{"moe_layers": [0, 1, 2, 3, 4, 5, 6, 7, 8, 9, 10], "normalize_top_k": true, "balance_loss": 0.000137, "parallel_block": false, "beta1": 0.95, "final_lr_fraction": 0.0, "train_tokens": 481700000, "dataset": "wikipedia_en"}
Below are experts of layer 7 (counted from 0) of a mixture-of-experts language model. Rows are named router (the router's row for the expert), gate (a neuron's input weights, with its number), up (a neuron's input weights, with its number), down (a neuron's output weights, with its number) and show model dimensions 256-319. Each number is 128 + 32 x the weight over its row's rms, rounded and kept within 0 to 255.
After each expert's rows: "comes after" lists some tokens at least twice as common just before its tokens as in all text; "comes before" lists some tokens at least twice as common just after its tokens as in all text. This comes from a sample of Wikipedia text that the model never trained on. Tokens count by the router's weight.

# expert 32
router [110 131  91 100  60 103 120 139 151 141 102 120  79 135 108 122 171 105 129 162 114 106 119 159 108 101  95 183 150 152 169 165 147 120 114 183 170 133  96 111 118 115 101 137 153  97 170  89 142  69 103 149 150 131 163  85  98 107 159 124 193 122 127 167]
gate0 [ 83  93 112 190  97  97 124 149 112 175  78 112 142 119 148 171 103  96 154 177 135 111 109 118 138 113  60 160 127 150 111 174 141  82  77 150  74 110  81 132 209 134 177 158 131 141 161 140 156 133 167  81 116 139 106 123 134 191 104  78 130 153 114 138]
up0 [119 136  77 152 105 156 137 113 174 164 117 148  93 131 108 102  91 124 168  70 157 113 117 207  67 118 123 155 106 107 135  76 109 129 137 170 111 149 116 179 114 133  95 103 105 135 108 160  82  88  97 124 142 123 149 120 143  58 133 137 114 194 175 155]
down0 [150 153 140 125 160  95 134 117 166 112 121  96 113 140 132 212 151 141  96  94 145 141 137  46 143 146 131 131 106 149 166 124 172 130 154 107 101 210 108  96 153  62 121  94 184 190  62 136  87 172 163 129  96 110 123 170 180 152 127 103 132  99  93 125]
comes after: "1", "0", "9", " was", "8", "2"
comes before: "–", " to", " by", " |", ",", " in"

# expert 23
router [ 85 175 135  91 150 140 136 164 149 152 116 123 127  75 119 118 155  93 104 165  81  89  98 172 125  83 118 156 112 114 133 164 130 111  82 183 208 146 138 137 184 101 112 126 152 125 138 124 131 136 114 176 177 143 184  65  86 113 182 187 154 114 159 135]
gate0 [148 113  87 130 181  88 149 127  77 186 172 130 146 152  99 137 121 215 168 152  95  92 129 125 100 137 124 145 111 161 126 129 148  95 158 121 115  75  18 161 129  70 148  85 121 153 135 100 127 109 126 131 124  84  84 140 130 152 115 123 102 113  93 152]
up0 [116 123 151 157 154 166  51  94 120 128 103 175 112 154  83  73 157  91 148 123 109 150 160 158 134 113  87 133 158  38 119 146 124 107 118 156 147 148 123 114  78 137 141 174 124 102  94 131 201 141  96 101 161 138 225 108 141  74 124 121 219 150  82 102]
down0 [135 129 113 148 134 153 134 145 174 125 142  77 143 166 162 137 179  99 126 143  78  58 115 133 191  77 135  65 114 105 134 164 124 118 120 165 209 119 128 145  99 145 142  94  64 187 135 127 130 126 147  93  79 218 200  86 128 193 157 144 123 103 132  94]
comes after: "0", "2", "9", " ", "==", " U"
comes before: "0", "1", "2", "9", "4", "8"

# expert 18
router [114 132  93  84 109  74 157 115 227 176 110 144  72 119 125 108 135  96 111 161  91 109 113 137  99  80 104 147 141 124 161 136 143  84 104 147 194 104  91  67 176 120 135 123 137  62 157 137 168 128 131 143 155 176 175 140  92 102 134 173 145 153 131 140]
gate1 [132  55 176 179 137 179 150 129  76 156 108 176  93 106  45 156 102 111 122  97 137  87 127 165 166 185 118  90 104 132 149 106 147 155  98  96 118 105  98 124 141  77 134  51 144 102 167 168 114 122 146 105 177 122 138  92 124 136 148 179 136 150 111 107]
up1 [127 241  90 147 131 146 140 109 172  60  72 143 125 145 106 100 116 123 114  97 114 142 139 141  78 126 138 159 163  65 121 150 122 107 158 122 138 128 120 141 123 164 122 145  87 112 103  71  82 165 125 154 117  91 100  93 144 142  87 154 159  56 135  72]
down1 [121 181 159 174  50 121 122 130  97 152 123 111 145 116 117 101 109 177 179 119 210 123  86 139 137 137 158 108 185 132 139 114 166 135  40 115 149 178 122 132 155 157 161 127 112 131 117 110  95 149 151  85 155  82 171 102 129 197 156 193 145 119 150 118]
comes after: " the", " The", "The", " a", "'s", " his"
comes before: " of", ",", " was", ".", " and", " in"

# expert 8
router [119 173 161  85  90  74 135 143 187 144 143 161 102  96 105 122 133 107 184 115 126 142  93 142 118 138 117 166 110 165 181 189 130  82  96 129 143  99  79 106 118  98  90 104 130 137 134 101 149  51  94 123 130 109 146  87  64 100 128 148 125 145 129 155]
gate0 [189 195 130 153 111 134 142 105  98  83 111 123 152 173 195 138  56 111 137 139 125  99 128 173 128  81  90 154 108 121  96  93 169 132 177 136 156 145   8 146 138 128 143  94 161  52  80 174  92 102 109 152 137 151 102 101 115 200 135 155 132 125 118 140]
up0 [178 152 119 111 142 159 143 164 179 140 133 135 164  93 122 187 121 126 107  87 194 156 134 141 134 162  96  79 101 147 169 147 112 142 150 153 128 142 106 123 116 156 112 123 126 126 144 143 152 118 153 115 127  67 158 159 200  94 129 143 135 139 132  85]
down0 [123 113 102 153  96  98 117 104 137 182 100 131 123  83 186 185 109 132  67 106 190 159 151 121 100 172 109  90 102 137 125 198 121 108 191 126 121 113 151 129 169  93 138 141 100 150 118 148  84 139 170  60 149 160 170 143 126 166 172  84  64 102 119 163]
comes after: "0", "5", "3", "6", "4", "2"
comes before: " ", "|", " (", "3", "5", " \""

# expert 43
router [139 140 119 101  84 117 158 168 134 144 125 164 112 127  83 133 166 143  85 156  54 127  66 124 130  95 141 139 121 134 170 157 139  87 104 100 167  66 109 135 140 104  87 107 133 109 157  84 119  77 132 134 145 146 177 115 113 134 109 140 125 117 166 120]
gate1 [154 125 126 131 168 140 120 175 123 119 127 121 148 112  92 127 165 124 110 138 189 116 113 147 149 141 186 113 144 189 120  84 169 128 117 114 128 115  90 131 160  65 161 155 195 136 116 105 173 151 142 104 118 129  85 136 185 142 124 117 115 188 189 145]
up1 [188 162 173 165 137 112 110 141 134 101 200 114  80 109 126 106 156 173 141 121 188 108  95 138 160 102 127 140  94 144  69 142 128  94  82 120 130 123 125 157 115 164  70 158 218 180  97 159 108 153 128  98  56 174 192 139 103 141 148 200  71 146 149 110]
down1 [134 120 188 156 121 146 144 141  97 121  97 126 102 107 181 106  63  81  80 170  74 159 153 141 127  99 111  72  71 125 153 134  89  99 132 129 147 138 137 150 126  93 108  90  94 161 125 134 108 109 166 135  99 143 177 158 128 133  87 137 161 142 142  81]
comes after: " ", "1", "–", " (", "9", "_{"
comes before: "9", "0", "8", "7", "6", "5"

# expert 1
router [101 144 115  71 125  92 157 149 140 135 126 126 117 107 116  74 161  86 165 127 128 104  67 140 102  93  62 143 133 164 156 153 148  78 112 139 158 126 118 105 162 106  91 121 114 122 131 148 133 115 112 136 146 128 112 110 104 132 178 168 154 103 161 145]
gate1 [133 140 120  96  89 193  60 113 115 174 120 125 141  97  73 127  62 135 153 111 132  72  87 130 121 118 172 121 102 106 126 185 121  97 102 162 205 156 147 108 145 169 108 151 143 126 132 137 104 163 120 125 141 154 130 119 120 141 106 132 166  87 178 142]
up1 [130 152 138  78 118  94 170 114 119  85 111 164  88 137 122  45 109  87 152 142 118 110 144 182  96  96 166  97 149 115  85  65 127 185  98 131 128  83 205 177 127 135 199 130 118 118 164 117 132 122 138 125  76 127 111 112 107 100 128  70 125 105 167 172]
down1 [ 90 137 159 111 123 186  87 107 141 130 159 137 132 108 127 182 109 136 138 118 143  74 119  99 131 200 137  94 119 133 130 129  64 123 132  85 146  99 187 133 118 110 120 153 183 154 103 131 101  97 141 111 138 137  78 124 122 111 140 162 100 110 141  73]
comes after: "0", "1", "3", "5", "2", "8"
comes before: " |", "%", ".", "0", " |\n", "′"

# expert 40
router [ 94 127 107 133  78 105 161 161 153 134 129 167  73 133 108 120 152 142 130 141 130 112 108 139  71  95  88 165 129 148 116 163 106 102  71 145 153 110 148 102 117 100 102 108 152 106 135 119 137 149 110 164 144 143 167  57 123 104 149 160 113 103 148 145]
gate0 [ 99 194 161 151 127 118  91 101 148 120 123 140 104 112 141 144 101 132 103 137 177 109 118 110 162 135 123 241 126  80 173  91 162 178 124 198 117 179 137 159 157  67 146 152 234 127 104 143 144 119 112  98 106 125 106 128  94 121 147 123 132 163 135 142]
up0 [ 73  93 125  96 110 146 112 153 125 153  77 159 126  74 162 167 182 102 163 223  73 143 117 133  93 141 125 109  81 155  97 135 141 121 140 108 158 155 159 124  97  98 107 123 124 169 137 159 111 142 115 196 127 126 142 133  93 161  62 151  91 132 140  89]
down0 [115  82  60 149 109 103 141  98 155 166 108 118 132 151 131 118  72 139 167 111 115 108 148  96 130 164 116 168 122  71  82 164  86 103 103  88 130 122 151 132 152 179 133 103 151 121 140  96 113 161 136  94 172 152  77  98  88 104 130 152 202 165 163 138]
comes after: " |\n", "\n", ".\n\n", ")\n", " |\n\n", "\n\n"
comes before: " ", "|", "-", " Total", " No", " Date"

# expert 29
router [126 161  92 104 122  80 157 166 114 193 156 144 153 109 112  86 173 128 146 182  84 101 108 138 142 119 144 125 114 186 144 140 121 129 136 122 146  66 114 104 121 103  59  91 128 117 152 114 116 117 102 151 128 155 145 129  79 108 110 154 118 124 141 160]
gate1 [ 75 193 111 102 188 129 118 110 127 104 151  84 120 116 144 143 123 134 110 178 165 117 164 124  98 161 125 212  97 147 132  96 150 134  91 139 104 127 135 123 122 107 119 106 188 157  46 142 154 120 148 164 136 104 150 114 140 117 115 152  89 107 133 150]
up1 [111 106 164  73 134 162 143 139 117  97 130 133 107  92  60 137 170 135 114  87 141 142 105  90 136 126 121 155 136 149 151 194 126 154 100 132 119 140 149 170  90 160 135 177 143 143 109 112 130 159 156 181 147 194 119 113 121 143 134  71 145 122 154 104]
down1 [159  72 120 164 145 138 149 112 192 158 145 101 134  90 140 169 127 131 131 142 108 164 164 159 163 178  77  98  89 111  93 159 145 134 101 144  71 144 151 142  95 125 121 123 131 163  86 109 184 131 168  62  81 163 149  93 178 134  71 157 119 153 140 138]
comes after: " |", " ", ";", "3", " /", "6"
comes before: " ", "1", "2", "|", "3", "0"

# expert 2
router [100 151 119 102 119 120 165 120 169 135  93 145  86 124 118  74 146 114  97 176 126 119  79 142  95  62  81 134 113 121 138 155 151  70 120 176 130 123 126 131 140 104 114 107 165 120 184 126 133 137 130 151 161 136 158  84 101 120 161 148 174 123 192 161]
gate0 [110  80 183 137 104 126 111 114 116 119 122 137  91 160 124 179 129 133 148 143 144 132 122 155 100 128 162 132 122 126  80 127 159 134 152  96 152  83  84 160  91 122 119 154 116 101 143 140 116  84 136  64  97 120 143 192 138 118   6 112 114 171  96 149]
up0 [107 116 101 146 114 108 102 151 116 125  29 143  88 125  70  68 170 150 103  99 174  62 145 155 112  89 157 175 131 141 150 121 110 106  98 203 164 155 138 174 160 172  61 164 149 163 131 191 101 108  78 166  95 148 138 103 163 123 113  97 162 162  90 116]
down0 [164 168 153 171 211  91 200 167 107 136 122  87 113 156 122 129 126 137 125  97 125 107 126 115 195 130 125 117 170 169 110 131 124 101  56 133 126 129 206  99  92 135 135 130 236 106 118 154 153 143 141 138 129 129 133  81 144 120 102 121 160 154 180 123]
comes after: "1", "2", " ", "9", "8", "3"
comes before: "0", "9", "1", "8", "7", "2"

# expert 44
router [124 157 101 110 111 124 185 117 169 152 114 146  94  89  92  93 133 122 133 139 110 114  91 116 130 111 138 120  92 152 171 155 164  83  49 131 154  72  79  82 131  71 123  87 121 102 169  83 185 112 156 144 185 131 152  67  99 130 124 121 152 114 146 121]
gate1 [125 182 140 112 151  79  96 161 135 155 108 124 148 140 104 122  84  81 140 132 110 159 151  96 154  59 128 120 171 110 127 144 134 213 138 140 121 122 100 110  95  82  67 185 132 164  94  47 119 120 155 182 194 104 159 165 133 156 131  92 134 142 197 115]
up1 [115 118 100  92 139  79 132  90  99 112 152 125  95  60 103 143 102  98 129 147 122 116 131 150 139 167  54 198 164  88 118 131 170 149 128 190  29 136  91  81 142 133  97 101 104 112 150 102 116 110 161 151 130  91 121  99  68 151 120  80  72 108 137  99]
down1 [111 147 117  69 133 181 114 147 150 155  81 161 102 121 123  88 153 151 147 135 149 131  97 135 122 148  85 115 181  93 137 129 106  80  95 156 130 156 125 188 120 153 139 112 136 157 108 133 171 116 145 154 165 111 126 175 111 128 115 130 158 105 143 114]
comes after: "-", "|", " the", " |\n", " •", " on"
comes before: " ", " of", ":", " for", " States", " School"

# expert 15
router [ 96 152  90 110  56 111 151 144 137 139 135 124 117 142 104 109 148  83 127 161 110 135 119 129 129 108 138 179 112 196 146 128 138  72 124 155 187  84  83 116  97 122  71 110  81 108 146 108 180  79 139 130 118 172 151 123 121 134 117 159 146  73 136 173]
gate1 [148 202 140 146  90 110  81 138 104  98  84 127 156 127  44 136 100  92 119 102  60 137 156 108  39 123 137 100 110 120 125  89 149 104 140 164  93 103 143 145 129 106 128 203 101 118 132 129 130  97 108 144 130  78 106  84  93 112 222 133 114  97 130 123]
up1 [107 154 114 130 154 148 134 132 109 172 106 110  93 125 134 113 195  87 140 127 169  88 144 156  87 126 130 143 133 156 115 162 101 133 116 137 153 145 153 170 140 122  99  66 179 113 111 173 127 173 143 159 136 109 158 123 171 151 105 112  89 166 150 157]
down1 [112 129  90 102 137 139 178  84 127 128 122 129 100 172  67 173 144 163 154 139 137 101 119 150 113 117 118 149 106 120  73  93 166 164  86 125 144 145 135  82 109  89 117 210 130  93 135 144  83 129 119 104 176 167 101 142  96 131  94 160  45 211  97 122]
comes after: " |", ")", " |\n", " in", " at", "|"
comes before: " ", " —", " medal", " place", " York", " Championships"